From a checkpoint of a small mixture-of-experts model trained on Wikipedia: a variant of Muon for the experts.
Below are experts of layer 10 (counted from 0) of a mixture-of-experts language model. Rows are named router (the router's row for the expert), gate (a neuron's input weights, with its number), up (a neuron's input weights, with its number) and show model dimensions 192-255. Each number is 500 + 25 x the weight over its row's rms, rounded and kept within 0 to 999. Numbers have three digits each.
After each expert's rows: a language model's description of what the expert responds to. This comes from a sample of Wikipedia text that the model never trained on.

# expert 19
router:504524521530513511494509499455546529478449465498516521544516542458494538534463518511489471481453486505470536550479533529499527501501480495534484474473476480531504471509505516518510512526549514
gate0:483488500525531518501465513481499497474485483515471468521487512499507472561494552509522479504509473532520515492481544515508480520453569516466479501518468516517513501510510461488478480518509504
up0:537524473503505488464459492544562494527499502510534485490499546462487512503507466516508514466472474507489508497506507495508472490534482494514526496526504512494507512494480504508550480516482483
gate1:472474483497537497475507500501502531453499478455466531482526463499518525475488539464534523481533476487473474524534521502534502484504485518491501530484470455507520470508487526469482555486473547
up1:513490507521496524496499524480516513495521498526510531510456455515483512437499543488507512480561493439488505523489491502471467464505509494495472501463472486479530502473508452530515497529457520
gate2:487489530546488488495504500494534482465492490470475483540440508496457524528478526502507489501491497454500488529496513568500508395509506493546421517489496492544475446528467489501515504496514526
up2:485513502507489499510522517487541520513532542464476527488487505431522490523493520475491484563496471487504477516505494503503548468487476525513442509509473473510488480492498500487520537460473505
gate3:502492513501537461483494524475501505496518436540499496472476481466525495529507492494504471519519515518471523501491536578488535497499536502476498506506497532526474499513561530533536465485486487
up3:468456538491486508525509546522461486528518518486514507535483454505480509496518521494518519533531484484489480458483499459496508499446530503457483483472485457519494499511514523511450498521506531
gate4:533543502537497477487500479470505479471463505485500465524502518489509511449528517490523498490520501500531509477488538537481487505487553521472538547480535525514500491497516491494501507502525521
up4:529519509482519484500484492516489512491484483465468480510509498482504487526511523475516524531512536524458496480468497478466483498511526488509516496491490517490552492534520494515493532538512458
It responds to: Latin and Italian endings. Word-final pieces of Latin, Italian or Romance names and taxa, such as -idae, -ius, -ia, -ulus, plus region, species and Italy.

# expert 20
router:492516529528493539531505521464505526472466533500513538521520518478480537477463472489493514490471435478479477509535552525492491542531495493467515470511507484509484507508455516516471484484496555
gate0:451515532446492519542510527490471518506528518488494483479533472501461534456489537456497499453526486548468493501507519492539484518510517506511505483458540518481495525518552520485583476512508509
up0:529484490510517511472463534526480522539542501516477499556517542490512458546502491503501483569491502515469497460494492547532500501504539485510520516492483477525487499499476482509509456492505499
gate1:491532552511523529521587474479524548518508484471514506490510474517503495473452514466512527517501513518513530483507510479524498555520527487508481507484537469508509549528457489500433518520492512
up1:497447486484517519516490492531516522525544518478512502519499517507500499470473539510518461437498498483475516484515500491511506506484495524537496475498516488491480493531487486541482561473512482
gate2:480464508487503507505491456519483494484485468481506450492482516520550484529486494527455498518495501557527493533528492492450502503509509519518485529529485531548502498556440521538539506514506475
up2:508495499507479476471503499506534494507477501516465539503531487496491516460485517483513476492473499465472539467446491521483535521494529504522492456478487473510466505466514503464517486505496534
gate3:506530500497484462550525496488518528508526505504496523481499494513519527508486485531476494471534510547514512510542536493471517508527466494492540483498511514515510521489499490502472526522461517
up3:486481510500466550510550499501493519535485519536485474503494549543491485476518472458537513500477529484525500491475509531511498502513514495503448516484514488440485490502512458521548518478533453
gate4:508498469532485471486490495569429493476535543474506481487456509554512508529487528499498451460512516458478474498522465476498480492547482557517490511473482488527494560448516505511514515553493513
up4:539510493489493446496548522527513495478469475515479480495507525508452514486517498531478476510488526520496514518499504552537506496503480535496530529507492528495562480497480503502492537530480530
It responds to: Media reception, awards. Nouns and verbs describing releases, reviews and awards in film, music and book articles, e.g. Award, reception, reviews, premiered, credited.

# expert 23
router:480511523532496523504508524466517523477475530499508519537524486516480536509462553512465483407489447491481457496499501529472525489522488497512480481491486486518482539503500524504479478508494526
gate0:499502511497496521497464568497470502536480481506461462507514529474509510556513479511479522504485480509536538512538507501526473518526495510483523520450480488512486500520475515471503510510484509
up0:519499444520532498471486470549493572517509547514503460510495511493527496465508532538448505491545531504485501493492458538517507510490504486528500532530562512503501522483510489514530448482486534
gate1:509504501496516465496505548517508469478464474509512542504536525526486449508498475504521464505531456490492516483486465476481506521508522511524484517453502476518498499471521559530476469515485516
up1:470540501498483491475480543487531461482494508489547497477524542500507446503470486487514502491542431515502505498465525503499487537491494574516537547458487509520496513451485496510499491518505482
gate2:460507487508511512510514565494477492486456530475499514501504512472473502511506517466550474479507486512438497524460503484526526494475442503507554515495509461512465523532496480496478509565482487
up2:506488576544533466521510507508499512472529525502532529542482494484496518468505500503509485513482564483518530508497514494473447509512463502496497556487557545491476514542524494474510489486512500
gate3:492478472517504487512483522516484531470493506488504491481522506488506491486478493497513501496466474465506502535510528478499539510504533506513482502559502485555455508490511499488501504495489539
up3:531580516522481489501509521487515457537509537482509505540517497502494461502507517528499481464467494506486506496489496564514485504465475517497502518470481517432522481501498506480509530481472484
gate4:499507467521445502565528454467466501512517516494486500532485573438488501525522487510511490498499499519437547541514525504492524490486498506471529505511492524500464567488490479510526526482487496
up4:514478494523491506473546519510478517471539500494524483549485487488504486449491491483535477534441491452484477504505456566507496516512531516488511508518507500510475507482492522516492502483514509
It responds to: Acronym and code pieces. Capital-letter pieces of gene names, call signs and codes like CXCR7, WHLF, with digits in tables and it/is after sentence starts.

# expert 14
router:511520535534492523516501534476471533481472467479522483528521505514491536533468543547487495515475481488536541497540489531473538479515476514503486491517498478509469527525490528525483528482502539
gate0:488486461477453564520526511497536462531513522509468514497462465536491547523501487537496464520512498511488524501524502472515586510495526520496446544540517520493526524491530507514492517523502531
up0:488501554492547490510547480549493478519453465533472497512532514502548461484516494514507511507545506494469523484527526524515505472497510480518493487461533469508488496480459489472522497518490506
gate1:502493514516439486525471475536457530438544508498494463545537520535487520530484468498463533536502503486525475557519459505456546502509496503523502489525452472509508474449503492509509533515499522
up1:517556526462489522461487476491541505502523492477526499467463505512480473503516444491492469468488511516512524486485490525454498490499484573518465533527463488484540480502511520490490460490498549
gate2:501473486505492511486545494487515476499469451496478523467555540512482525507510507512515477544482477494514516483516501533472468500503485508491507497506498507503534544482537486520534497522517516
up2:449484463492524544500531492475473497481533512486502474494553561524507495467501502536518498519502495485523498472561473519498491472520446474465495436521495527521543515492502480511540520536539507
gate3:475499499529520519475507514454457514509508511449504453504492523487519528498509501484531514519482513507507538487489514509516517514525475516509511442474522507487477488489509524485470467476524532
up3:521470513473433518535511411543505485521490479565494471493496507501493516481518481523532533514532489511486502487524518533488456496544487509470519535520521464519476506498502467511516481544507446
gate4:489464505484530505516503499475463514470488501475518499516493487492462462496470484459492510523513541522518534505510499498537530482485515479509494550572460479476466521505465564514498476497512516
up4:511527467502478482523468474493515451512515471503504512484500536512534526481494530533489486516475486483512511494469531523461469522495491548498493457487500503472490488494517452501507530538522474
It responds to: US places, first names. Place and given-name starts in sports and event tables, like San, Los, Dallas, Steve, Mike, plus commas before city and year digits.

# expert 12
router:493503530526524548502503560489477531473473519471538495550525528498472532519463548538497519476486479533513498517531538516479527494526465495532490526523491495559487535520492522539499505476507531
gate0:491510449515539510515483483465541519483491502516519504517497519503510522531493502494502497521532471486509461499533516502511523495501523475537479484533499481482478510526492476514458514471555532
up0:520504555523470530514494497490507517494459560514507530509486492501512497490497537460488516477500557499488497469527546481545475501500487531521528466560538502514492513494491512482516498530497507
gate1:465504513512547515558497528506458522522530551462512474499495486490523500499490471510498486465467522550524573459522535484479501537486496500482481499489515503505522516526489518520468497538502529
up1:505504490507456515474480458469529526484464473516420517500492466501487494474495507497504515496492473467462482543501494521488549450526500470471500460480503506530490514507527507512510528485487479
gate2:536518485552533461506519505467501502535477497502499566452530470485495522503546487508522482553504484516517492495475477443479515490496491504538496508476496471493507463482450492513467541463545544
up2:505532487529502485533528518469495463515488480516501470516548504498497451519517500477532466491503493503512489505500492497480466512492533457483467481531466507519505488482495489493476522506519502
gate3:500501549460500519453521486496466535443451520449510473514514501577557540491493488495489469468496489507531507489504476490480462516502492512506468528492511506482492543486538486513513480448533517
up3:519512554450528532471493531496499502427508524523454515522483464526517493483509534481554504489480480518503513513509516490520513488514487502511480529488503559489508493509547444483522527451541479
gate4:485471512516523524496504515484530503496489530498505476544492489472537491516444519517470533487483503522500442521517496501492473475544498512472530502471509502535508508487493513500473508493507494
up4:492509480493511479544521501475505485488489494487453506505462493533489537502475518537559507498493513519533495504531479465503495487534482483487492508512516495474513466474505502473489484467481499
It responds to: Months and place names. Month names after on/in, place names and nouns in location or construction descriptions, e.g. October, Wilmington, construction, Road.

# expert 5
router:556497521526497531516495513484513536477481509459524528526499535507483537517457541502471448461468494474476505461534519530462529505514470498525514518526504491521467540495483497493485517521486533
gate0:498520512506495546541498543500517519457472485486526551512534517526520566498505492554489487509537495509466515501494462516484523517526433502501489479490518513545479514516521466528485516502471519
up0:505529471466487470530497541502540469526502475514497495439501477507492471518487465494562513531475504478487487514460441510486507546498554453504521526488470485445448509508482542475543490501527487
gate1:504517516510542493502509538506520487469471496496478528540470511501503481503509520491512486491522500534451547486479491519465492538484495522517518515490487537471521547500493488479520561495499462
up1:512505500516512479527492521525508502546525511471479505485528462516513507529515461521484500460514464465498501540484515513476484488474538509550477483498524497498495480500493523532442467504483477
gate2:515511509462489510502469485527545522451513503508473482489470512484528517508520526489527530518479513529478485467560529510502508494509503504509527506505495434467460509501519458518500491508503510
up2:469462529532513494522533543507472480501484516502504495541498534432505468504530485462529534506500501466502543483403506533500450536483492498467514529492485487510506482517502453482426505491511564
gate3:496481493493457517497508500497514491480499499529466509488508509501502503523506498490466508480498492502568511502439483544524551516506454558483460549513536480495499495506481553444516499553463518
up3:487488471508493494511518534492482497493562517513535518500505509482515459479477516512548443498538490474495486527524564512463471482522506473497517519519421519504478513500495492499487529487470524
gate4:538472510524488478508481516518513496495491492513507502459469480483500516482469483497496461521470507478463454478504528525502510506508524451513528479492493517495442522536508463472547495501489491
up4:480492525478533489489486520518483516534479522482521491544498512515474510530515507499461481494509511517469513518521498512514472461496523532486505512492510491549548506492487544532495542503493522
It responds to: Physical and technical nouns. Nouns about physical processes, hazards and technical systems in science and transport text, such as stress, climate, emission, winds, Highway, engine.

# expert 17
router:460542520536510535467479533483501541465457475457536523509506521432500529527459476494467497479466466511505528493517495523491511515526494505494510491511469466505489523498485515523453468465508544
gate0:507474475527459494555512500499518524519503506493469472444489455520475498498528520460455506496528524487490523480508477519522496513516499507512497454505500441496546520512489519496523506496479491
up0:530513492478525425491487428514494523493512521508482494545538501454489505525531543501522508479496503511512506484516493455459546470482471488480509539472482494519454493498497561477488543511505508
gate1:504485485517501476520527470530479514468500521468494523533567486489456525512514461516485489469485421490474497516514531481527460465494523487522506470551517513479529507493486513566501440516450494
up1:481526522488492486513468491447505495508521512515542531496482486506488472493519545495495500473495504479486505496488496475476546511489480554509509459519497489524436467520487501492495535438498518
gate2:497512527498507508478510495528561501485478477478466501482492482481461504510477507483544483491526489499488490490497525510481503540521487508491464507475497508512423518518526479491468524500500510
up2:519531459510511433526551501513457524535466473524519513522485524497493480505499512502511505497497506490479515530494483530465477482491478482466452489449507504506510502524504441507494487506518498
gate3:515512517503491527465501484468479501502476520498518565493515439514509510480490501496495481505487490516516431493532550527491485470493513506479509495532523524497507458511527536531503506498482506
up3:514503530483521459524510513492512515510483524502540543495474496526520495508505505532475488489516527550502499481512486527476493485525584488453483480507513525478475465528492529527487519504488494
gate4:527477477518460510540516465533542498502528447515494496485496487496495470496488475487501493552515504492456494483508475547539508470514543511504513493519516483523487480517463532500498472508496525
up4:438480504508476479498513517517476500489488465485500497494487476468462487512462554477501499459508534513501532496478497464450518510513457483552525475485509491543522471505500487477478554485527521
It responds to: Groups of people. Plural nouns for people and organisations, and auxiliaries after them, in news and politics text, such as journalists, officers, women, companies, had.

# expert 6
router:491449540535525521539491539484509526466464528469520517515498550558477528512461478514473503469474450492475514539499510538478545549532492499498512478468489493547488511505473493499491538519503523
gate0:516504529497492499474506503470509555507439510487457535509500524444503527510457480463472472509455487467419484523498498535525517502517494464481486493530496486516517495503484481474473505549495521
up0:529513503517503496490504447499495528503464458468458520484480496498509513504455502489526483500500510519457536515447504501496492497512491457508504497526506462488496493501491459477498520559505464
gate1:486477494489470493479500472502514514495496502516553480469464522468509501513507501500436477517485452490467476527498495498503517486477527502503473511464505501479517486491508545468513521513510488
up1:485459487512509539506481524504459508488511523496518466510531513492535499535520481558478488528543481521529528499498512455483511496482493471522549487508532516489516510503492546489457486500510513
gate2:465473513480515524502497505536477505563502499494531510487470519529497508547481500522545503521522506526487461497562497536496515504517486503489523492526490513495548493525490461525476476503505477
up2:489480536498528541495571512505446525481513539461508499455456500543478518449529525514511482482492520494477548474491502516488520478477502506479501524513507470524477514471520515457501530485464522
gate3:477537536524513533502482572518506545500541501504481504522490477467541553518529473536457502501488477535478487499496484496500510559537482464496486500517515487469477503475518493514488490516495484
up3:487502497479496510450508468494494430519458469493493484458479438491486477495504467497480469493459502450494524462461483535513446496456492506517504535461515502492516512500494524500527526514552537
gate4:500510489500508511502492486498514555491502483496500483509486502582500488514500493500467456482464512470493490490518519508468521529490475483492480483488531515487534523500504559531491446516522481
up4:491498536526476490540523502524510483502532523470491499500504522447539498474514518504516555524518510498460503516518509483530473497504487526491510483476455502478440483497509468483527484458496513
It responds to: Transliterated name pieces. Word-internal syllables of Indian, Japanese and other transliterated names and titles, such as -oor-, -ray-, -oshi, plus table pipes.

# expert 16
router:517508513521452564497491540476487526472499501479480518494494494434475518518484504500491522487509520494514498535506513520515497499526468476528504496461470502518436525507447502547482509522515516
gate0:507481511518497496477469523523516486483512518476561508489506527484462530500523529517483530523503523508467508481480509458475495510491481492511534556507470533509483459425520486506514497506546490
up0:506503533488549525491483524568501500561494440487530530526492522494464498511513487541518507465533526501491483546484469490489460453491463482470549479493489513509517514475500500475516496483491463
gate1:505486473509477548521530466466488500456534520441498534458520539517503518466510513482544495524547510474548528454517521515512526490475491521532532538493519480490498516466486501510481520497468509
up1:472553499500478510463510543491511498523480443499489460500461512482483568533493502464449524419479489544524483450473548494546446469502501480486517517517476493470514506517533472524516504522526507
gate2:525492536479483544499500487464462490523436529480475493507447465499463524487537530486478542507521560480495488476514493462533507541536503481535472472494484501506480528552501522500483496500504500
up2:458524475495510528504490526519484494510483474459521465481494509472439497524467497486483476503522542563492527492502518536477501469527497504517495567461500518432527508504489477514465491534532485
gate3:509541499428487510503488504497539536504546522481485540493485498502532543487513508517491503493506528515497405505493469524463464511480453531498443541468482458451491477518537489496486457477460496
up3:513514511485483511464522510512495502516536452478494464541495477466538509522467524455500496507511539497518468523474483519502511443520482450507513528509518484509503519516494559531492524490513516
gate4:485515474496457468512504495502485498468535510526484481503511511542461514529443502486501505510500492520548517537488487469487487495486511476503520470499502515522481494506458496511454507514540465
up4:492477496532501487503515490513516492487517458459486482471519508531518499532490534531454490471513518478487474526469515493436513486514528457485515473496509526458534519489465441520539519465492484
It responds to: Capital starts, label words. Word-initial capitals and fragments like B, South, North, Th, -G, and infobox labels such as Died, Phylum, Clade, Headquarters.

# expert 1
router:457511529536478520521486534447496555486491489509528530502487494493505525499480504535503461463499498506529553471525496527494502497537462520475532456482489480501493504501490525521490525486526533
gate0:493498478477459526505490485501460509506478507517504507517502519534487508539480463514475494509518465461505510486469518463483491504488510482489508460456489511484488476453491459470560487524511509
up0:510455514492453533498490524558519516531512529480537504512491481481454484471513468534510490509440483523465455528530455542495527520477494478490543465505495499547445538535500486507497475504497528
gate1:475525448510507521436497481505477503480446489535491540465494479522503515521469526521481520511442489516524494466515563530499512481509486482542459481466475514506478467548495531551507522507538501
up1:431550455505519532443466503517490489467516491534540513504501491548523503487480543500494506523444452499531481509505517533479518520497474514533466493469503508482491493538504517553453535479497494
gate2:507489507516543500467513527516510489447521537438499499508497521492532485520530484465497503521508509520494534500498513551541527486494507467508505489503512507471547491478488516585514483510538526
up2:500492504483464498458466476478506539504495505534561490491482487521503501461510517525543502496485463515507477503493500490481518474491525486484559487528459516500492489530526498447484489473516525
gate3:493508535449481490519507524472527480514522541535492517517515444492482525498521522483502528463478494514485536468498490482517515507501505450482520525453496523466520462555513523490513504514492462
up3:493473559463495459494532477461515489473508480495443515502499505485512531503538528492544512493520509497519499529493483485539509481455503513507472477458501514487502500500523507506483504499531528
gate4:513463528471487528482516496492494475528510493532449511533509524512526536503509525515471530480529470471465490457474494511493485521492550517535494511484518498524504505480478505423509519488501498
up4:485484498534511515529530454557542496475502495510539474524453491580516489486536473448498531541547463520524475494524481538470513497490464507530481505537506477470509497482511453458501516434536499
It responds to: Table and heading markup. Pipe separators, row starts, semicolons and == heading marks in wiki tables and lists, such as stat tables, infobox fields, Preceded, Released, bullets.

# expert 22
router:443499514509518535490513524482474521485485471482493545472512506490463526543460464526474538501477482484500502479509559541460477461521478460475495503482516500504486531516493499531477565530506525
gate0:499515506521500489507511540508512474470498482490510488487473483514471501530490500564499500520507440517496518490430535535491443486489484493474503506477478512493508499521476498554510480550457483
up0:517531484519476532469459481494477507495543494535441454485484521454507526523513486473498463497519559530518477462493472470511538493483509510494502511494525491461504468445506496440510458517516469
gate1:464505497510520522507511509500464542486468468512479487490509494512483511503529515522530483482482499507551503462485526531470451473496524503512507510519543519509511535526526487549535478514514491
up1:520482504525479519505556522496489530512488498511527490473491511515443507518480486497535505477493532513507507477510534552496512519448503533478525482538514473522516519518506485491515480491485510
gate2:491486497568523546508502487490502470455482511522478502450543502532467503491461453501510539493496513528471487493482491541481489483504519510537460479508521483496510505497498501514505461500498492
up2:551535522526491516528516506533538507498511494465489487436507512497500510522497525486557504487509505486495468506505498533482497499503468515463504518495502473490537499501526432497499496480465511
gate3:462502515530494522489514520516508523491477526526512512494518475495502473473459523526561502500491483477511583505512496494495477486515586477473496484510474537520445510453523530493515454482450463
up3:555496500506491522466526465473513483490496494479462478518515490502503529528553517474510519497486489502515466475491510526536550508483504540547508489506508518481477491503528508447482526526534495
gate4:478489521496504433480459486517493496507493516502547500495469502526494500541457488491516530506481519481485463514460519447467478517510505510503483484492514524491479503525538491466519486467476512
up4:532494524484471482489527512521484506509544455517493512519461529513494517560491489481479519484518507488529453542514522476488510507467546547475554548504541487508477486472495510500459485496499482
It responds to: K-sounds, Nordic terms. Letter pieces k, ik, ka, uk in Czech, Slavic, Japanese or Tamil names, plus Sweden, Norway, Korea.

# expert 21
router:512514545540504523485468564475467514476499493480513529506536515493487540496464471529474517511455496501471511472534539515469481504545468512492498501530478441499459502483459489521532502461489521
gate0:485502477542553481542510521486471484477525473489439555493436487524442498471472527528492496503511487479492499495520501518493494477558503481456438524537526479516485508478482502499487520465470478
up0:523486538484500523488483486492536514523487509517500505489524512481507498499511534500488457525546502512503531523514467520504509504498514465546493531506518504512446483519501538533517480501514459
gate1:491464463480484480476488503482537497486472518448508475515512474471487512510533486529489539473467493484519458499503534541493495537490471467496405513513473477482530515532488486523470494520454484
up1:505477497487475500512466516528493523508534525475501505524498490471536469432536533520520568485505468511490530508528546522486491517531459466513462502485503466474516541538469496528475464542525487
gate2:483473510551515499499502523501513531484532465484505523523531490490478495484540478529492478453476525512532516485509492474459501503507530493484514529518483519525460513434514484505520527545488540
up2:519504450528489509500522471462497546461506526500553477494510517455475506550506481530452502510494516538513497454478511463468522506542488495516503487518501532510487475513433504487457537571487548
gate3:521467497500531474473527519503491477501523460495554480504514489533531482491505492510499495496510488530498505462520440503497443478474494504498476491570533498520490508474545517478538487522505565
up3:473532475523521490520444514504525528460516504496472529467473538482473524462497470474512500510517498515542518479502540497523501527523508516508514469494524500490474514485496483503477488490512491
gate4:475537466503508494515501515438481444495504534481459553518494485518476534502468499503524498560513500520487458478470472465500467534504470511478524504503468506522503470462493520504538494507463475
up4:467458504505504546481533520484478483530520477535523531506475486504588486533534490514539497476505530523509485508468486510499517502495512506505492523537522499575485493546473523525499482513489494
It responds to: Determiners and mid-number pieces. Determiners after prepositions, mainly the, his, its, plus inner pieces of years and long words, such as 1916, disarmament, uncensored.

# expert 0
router:511505541538498538457459515477497517475475480497521542510534501506478535494465539546487496479472495498513524494486496523472457493504471480521526527517498486511479534539498531501517511485477525
gate0:487466528539511543492483428498484448445485511485501538486478462518427507499511496487490473502449493509509524466526532503494523522499516519472523510510534505477474504498489458534516443474540513
up0:489506479520485486526466497549494483468473514530508529520505536525499502478502453502482485514486521534541518527473507535520535594472491502522537479464482512498501472549472467539553502434510500
gate1:530466543558556476478467425504505519537496447470521482545515513506516547487468514473494485497493470520503497497507519528479506459543464479525507483466464462528495501502458495481444465497519513
up1:583494535535535491511508483524496482517480439486488538523486532513517520509464534439502486496514500490526499493503517528531511480530490454505485493487505437519535528505491491478471483467521495
gate2:467471495553466479461513520482500501461505555504509485475466483484479488467515502536535502506501527518493489508478503502485486457487480477490515451503458547562508475476516503457495514499523511
up2:492462514519499474484524477499496483452495526438502538517494480454480466480518471497502488488538532538490507487473504439474491505494468530489509480474508521527513498464480465497473548520495511
gate3:522484523517508507499483559536461482494443516529504531504516492524492470435472484509533517512509470511472511463481476471516506492497490533466510525507501472520465506523512546484454521511537513
up3:543486477499494535504471502509498516510476500514440506468509515487444503482509484500528483510528503489478498492477492517495523522496501483527461493414466540506472529509524459465453484480498475
gate4:507477508493528505546445504526464518509501483487506497511533467506515480523491476522471476469509483529474497476479491531542520485447503496512540516527570439486520474519485514494527511494489505
up4:509502506454502506517448489514491478492489496501512492503494487514520489505465472495460491505511494491526512480471479549510495496484496500533529488480506528463546525455501483531548499478486560
It responds to: Clause connectors, argument prose. Commas, conjunctions, pronouns and modals in discursive or quoted argument, such as and, but, we, you, should, rather.

# expert 2
router:505503513496499515495521522494494533497483510502505505486510504495476544483460476513480498456453454511457540492508504526497499530539451453519510491527489494530469481502481508508503496499485553
gate0:503491481543498537527525511513519508491507485514490484508496477482530471511483502495497477471496520504518453494495545512471507505479525441495517534444500496483489420512510500483512514510484507
up0:505509515477503459474473477498479522494467548478509504495455546498486548472513515497529527526485498498473493498475474487492495514501471553503484518482490505524517499492531502572502470506480512
gate1:482495516459512490483521520504516508519512550510511521502481473469447506482495512499479493487516528515535483541505470478487504488526492544530497498490480486505475527481529484474577515508506482
up1:498497523534510518490533504523510476531458551500519488494520478454520513506516536545506497495478513502483498494486516502459499485498493519518501477495509480482518532508485497499562532506468519
gate2:556517551509502527459476489506539511466518531534523564484508504525544485531491501485526472490498523502499538497487487470535508459513529495539476466535519497491545466523473500461489546522504494
up2:510492540474476438503496468479488486529461524509490458536512543522459525465523480523483517491488520460522476524534515511439489517493489510507546499479516479514504465477515506486523451467519505
gate3:522474489528491534481508507536513491475466456491456471532499486519503481502501529482498521489522536483447470495542501472500513485507495435484482479508480494486489506509497479475502475459516485
up3:529511494502484460537452529505460457455443517480450532516485458500489468481516533476496472533523502469497491507547501495508508526544507464467501508485497490492498482507525520495529463519487481
gate4:497493533524561484480503544457459498513496513517490507483559501494510495508497516483507461542479515507504514539528484514524526499512473488501497541503543495528512535476499508531496514504495480
up4:512499490532507493469488500483495473467490507523479547547525493467479506493497542486520448536487509519520516500530454488549484481455522517476517451519499506492471486550515490497549504507507522
It responds to: Digits in numbers. Individual digits inside multi-digit numbers such as years, scores, measurements and ranges, e.g. 1999, 397–455, 112 lbs.

# expert 8
router:506459521524483518494475489475516528460474534510453496507509543536484533533467540512484442502472470481508516498481542533490497498513476499511500466468469476496481521487519519510481518512520515
gate0:459519484497514516512517523473478524534468509506481482522492440513519469500528515508487496487468509482488506521485526429532483519552473521555472462478496517486500503530498490558489515486550521
up0:489503511490460505504509479501512484480499472490517510493451524510489518478455479459510512500530530535511508531515500471554489479528490482495486497504557501522485485479496510505472495522540491
gate1:529484465556525486510493510503487499511465512487474513494517544514485517524467509500494441470516521561514485504486515537475485492465501499485485510472498488471508510498490492479520491538524503
up1:506508489462538518480555524438507463483454509502507487487477532512467498488519526509479530482499523486475496510463470505522490482507534528492505476532499480484503483494533504501556432487481475
gate2:500517530433444529497514494480490532482509459491515514498486512536510495512530489497552485481512486485531477493494538496486510502521492539453482485509462486519500521512514439495520507510445493
up2:509537485522491518530556478443498552513476500485549504457483492502508484493488503484530501490495476562498545474525480505528451490494517515490546479493473468476474546532524491463506544525482553
gate3:471484491518498531508487536503516496466543531522512500482487521453511503486473516507521533512499527507459517510469516526496514456532509420512530526500518538521463471478489518470484471540540482
up3:486468484520482527513506518507496486515517539508579521468538478489537496477486539508497514519497507496483517548471506472463524487530468486507486510553449493510484480506477506494467504488522478
gate4:497519484519486440494479536518541488498502489477496481537515544494540512482467503527477492498490502496486510457505506529506452486515471510491484526506483474508524532507507533505447493486494520
up4:500533497480492498466520514522517511551500530514503546477501469493521457491529528502465508498493503518486513476545501481526485510536496506469529542507512466512515513539521514503524525541485487
It responds to: Coordinates and measurements. Digits, decimals and degree marks inside geographic coordinates and measured quantities, e.g. 122.3432028°W, ″E, cm, %, MPC/JPL table entries.

# expert 10
router:455512542531462544519508518496505538471482492476485487556467503469507533501473458534462513519479478445494533442501552523469489507516485473494518522461523482492487524506500517534497487488497527
gate0:470481469507476533481474490512499484477521480534508491500511487519468482524482545488492483507540528493492535448475515518585504486505495489511503510505499468481499487517460549493542491534534447
up0:518506502538482479495531454443487554451483537484538424523492522485512505484502523496517520536499524493488476499489504511484523471543519508444495508460475529466527521509472501491522499474496537
gate1:504470479513480491506485530485499469485519490469472492456507472518507523491469483504458500483526466475469529484512527467497505521489519494464537542471553445511548474462479458487498490498508524
up1:481486512519449505475520499475439513535492531530488485482520551494461522517502512522565502505468498511502530518511448508549492524511473479515512486558500523526490478513483512497513489511512468
gate2:530499486513516472483483468471504510486503530460521534476475531505484524507495491482515540493507485487522532493494589513490463483497528476490491538470502471499519528504533516489478484529457538
up2:467475499433532485507487474510470541434477488499506525520480488514531508508457515505500490550530487507522489490554486446463481468535497477505500540486505529493505491471517477461451524551517491
gate3:510512524524522492523556526513504498484528497501516484479535533510513488525524504502509456473524515516473493522503498503479510477491515536512450496478469484509448495441549535546484537528484503
up3:481510461484514521506460504478455471530489505540483509533537545493476465504544504521497505540491545523459497430467489493554484549519542494528484496498547486450463517489465538474538518467500499
gate4:511498500494519551477428501477548487489510511476508450485502464501553480513494472529490491502504502463481458487529509477464514465552502461530549513491502514471531504491484459532466534513513524
up4:462506489477528520506501485479499501446496494524484492514546454472465508481527520484548518498533491535479488508496538484520515495481517472467512495520518495544538514511501488533491477489475500
It responds to: German words, money, scores. Pieces of German compound names such as -ische, -führer, Mün-, plus currency signs $, £, € and sports verbs scored, finished.

# expert 4
router:517520529538513530499527550489490552453503517495513485511497500507488539483463487519488476485467486531474478528545520510467522487525468512492472509551507490524469505509477502522477505506508527
gate0:512530514483495500454462471467518518506495473492500442479514544542517514540484482480514523529497485490502487507560496544439509492502502517532493510491483500551499531451471512488476503498513524
up0:541490489481520526486488478486523456482460482506505503479491529501522512508497501489522498522468499514510476500509488506502514471557520484509462501466507547522521490484481443482459503482541523
gate1:523506510554470502579480531565496569466519486503516440488534515521510488472502493507484485444532514506510482488503509513518562497500497509451521509498523531501481506520523515477498503522507518
up1:465457543530508519508537535512476522520490483520517500474523523482522514517515533501498498502480465475474520531485486496514540535472512483532514517439524498509474502495474517483472543439461490
gate2:505482479519498470530533508491501474477494476488494512520396510537518518501516459449503490521468535545506508509515512514473524516457512474470493516546491502519455501548469480515535503443511518
up2:468527491515503495514519526448464510518488545535500469478501526481496490517514472568492482466526527511531475528488533470532492497509523523538475519493482525517502500505482481535482486513494516
gate3:448514498477510536485487475512493527507538503514493484476538530479505499477466501486482515525510495507495492498507511491451483491497488548499447498475480495556524509495434497465515492527511514
up3:505467527450523525483505488506505547455497488525482491479506518490533498487490475510525488501466471512539509538466513536487450474478495519541526465508487497515452508458462462507491506475499526
gate4:504502531498499502461487490502509496498501530483528525475486462538492485504492496511542462465494521510496491511523507513503527476518493505515528578491504502491499516498491505542470531503472496
up4:489531531514491546528559499471527501525465467523443485488479499505500535492499528511497440542500490481490495498526474517509495521472502465485498478515485475480489494496521517508472509506468437
It responds to: Sports stats, web fragments. Digits, slashes and brackets in footballer career and club listings, plus URL word pieces and words like died, –present.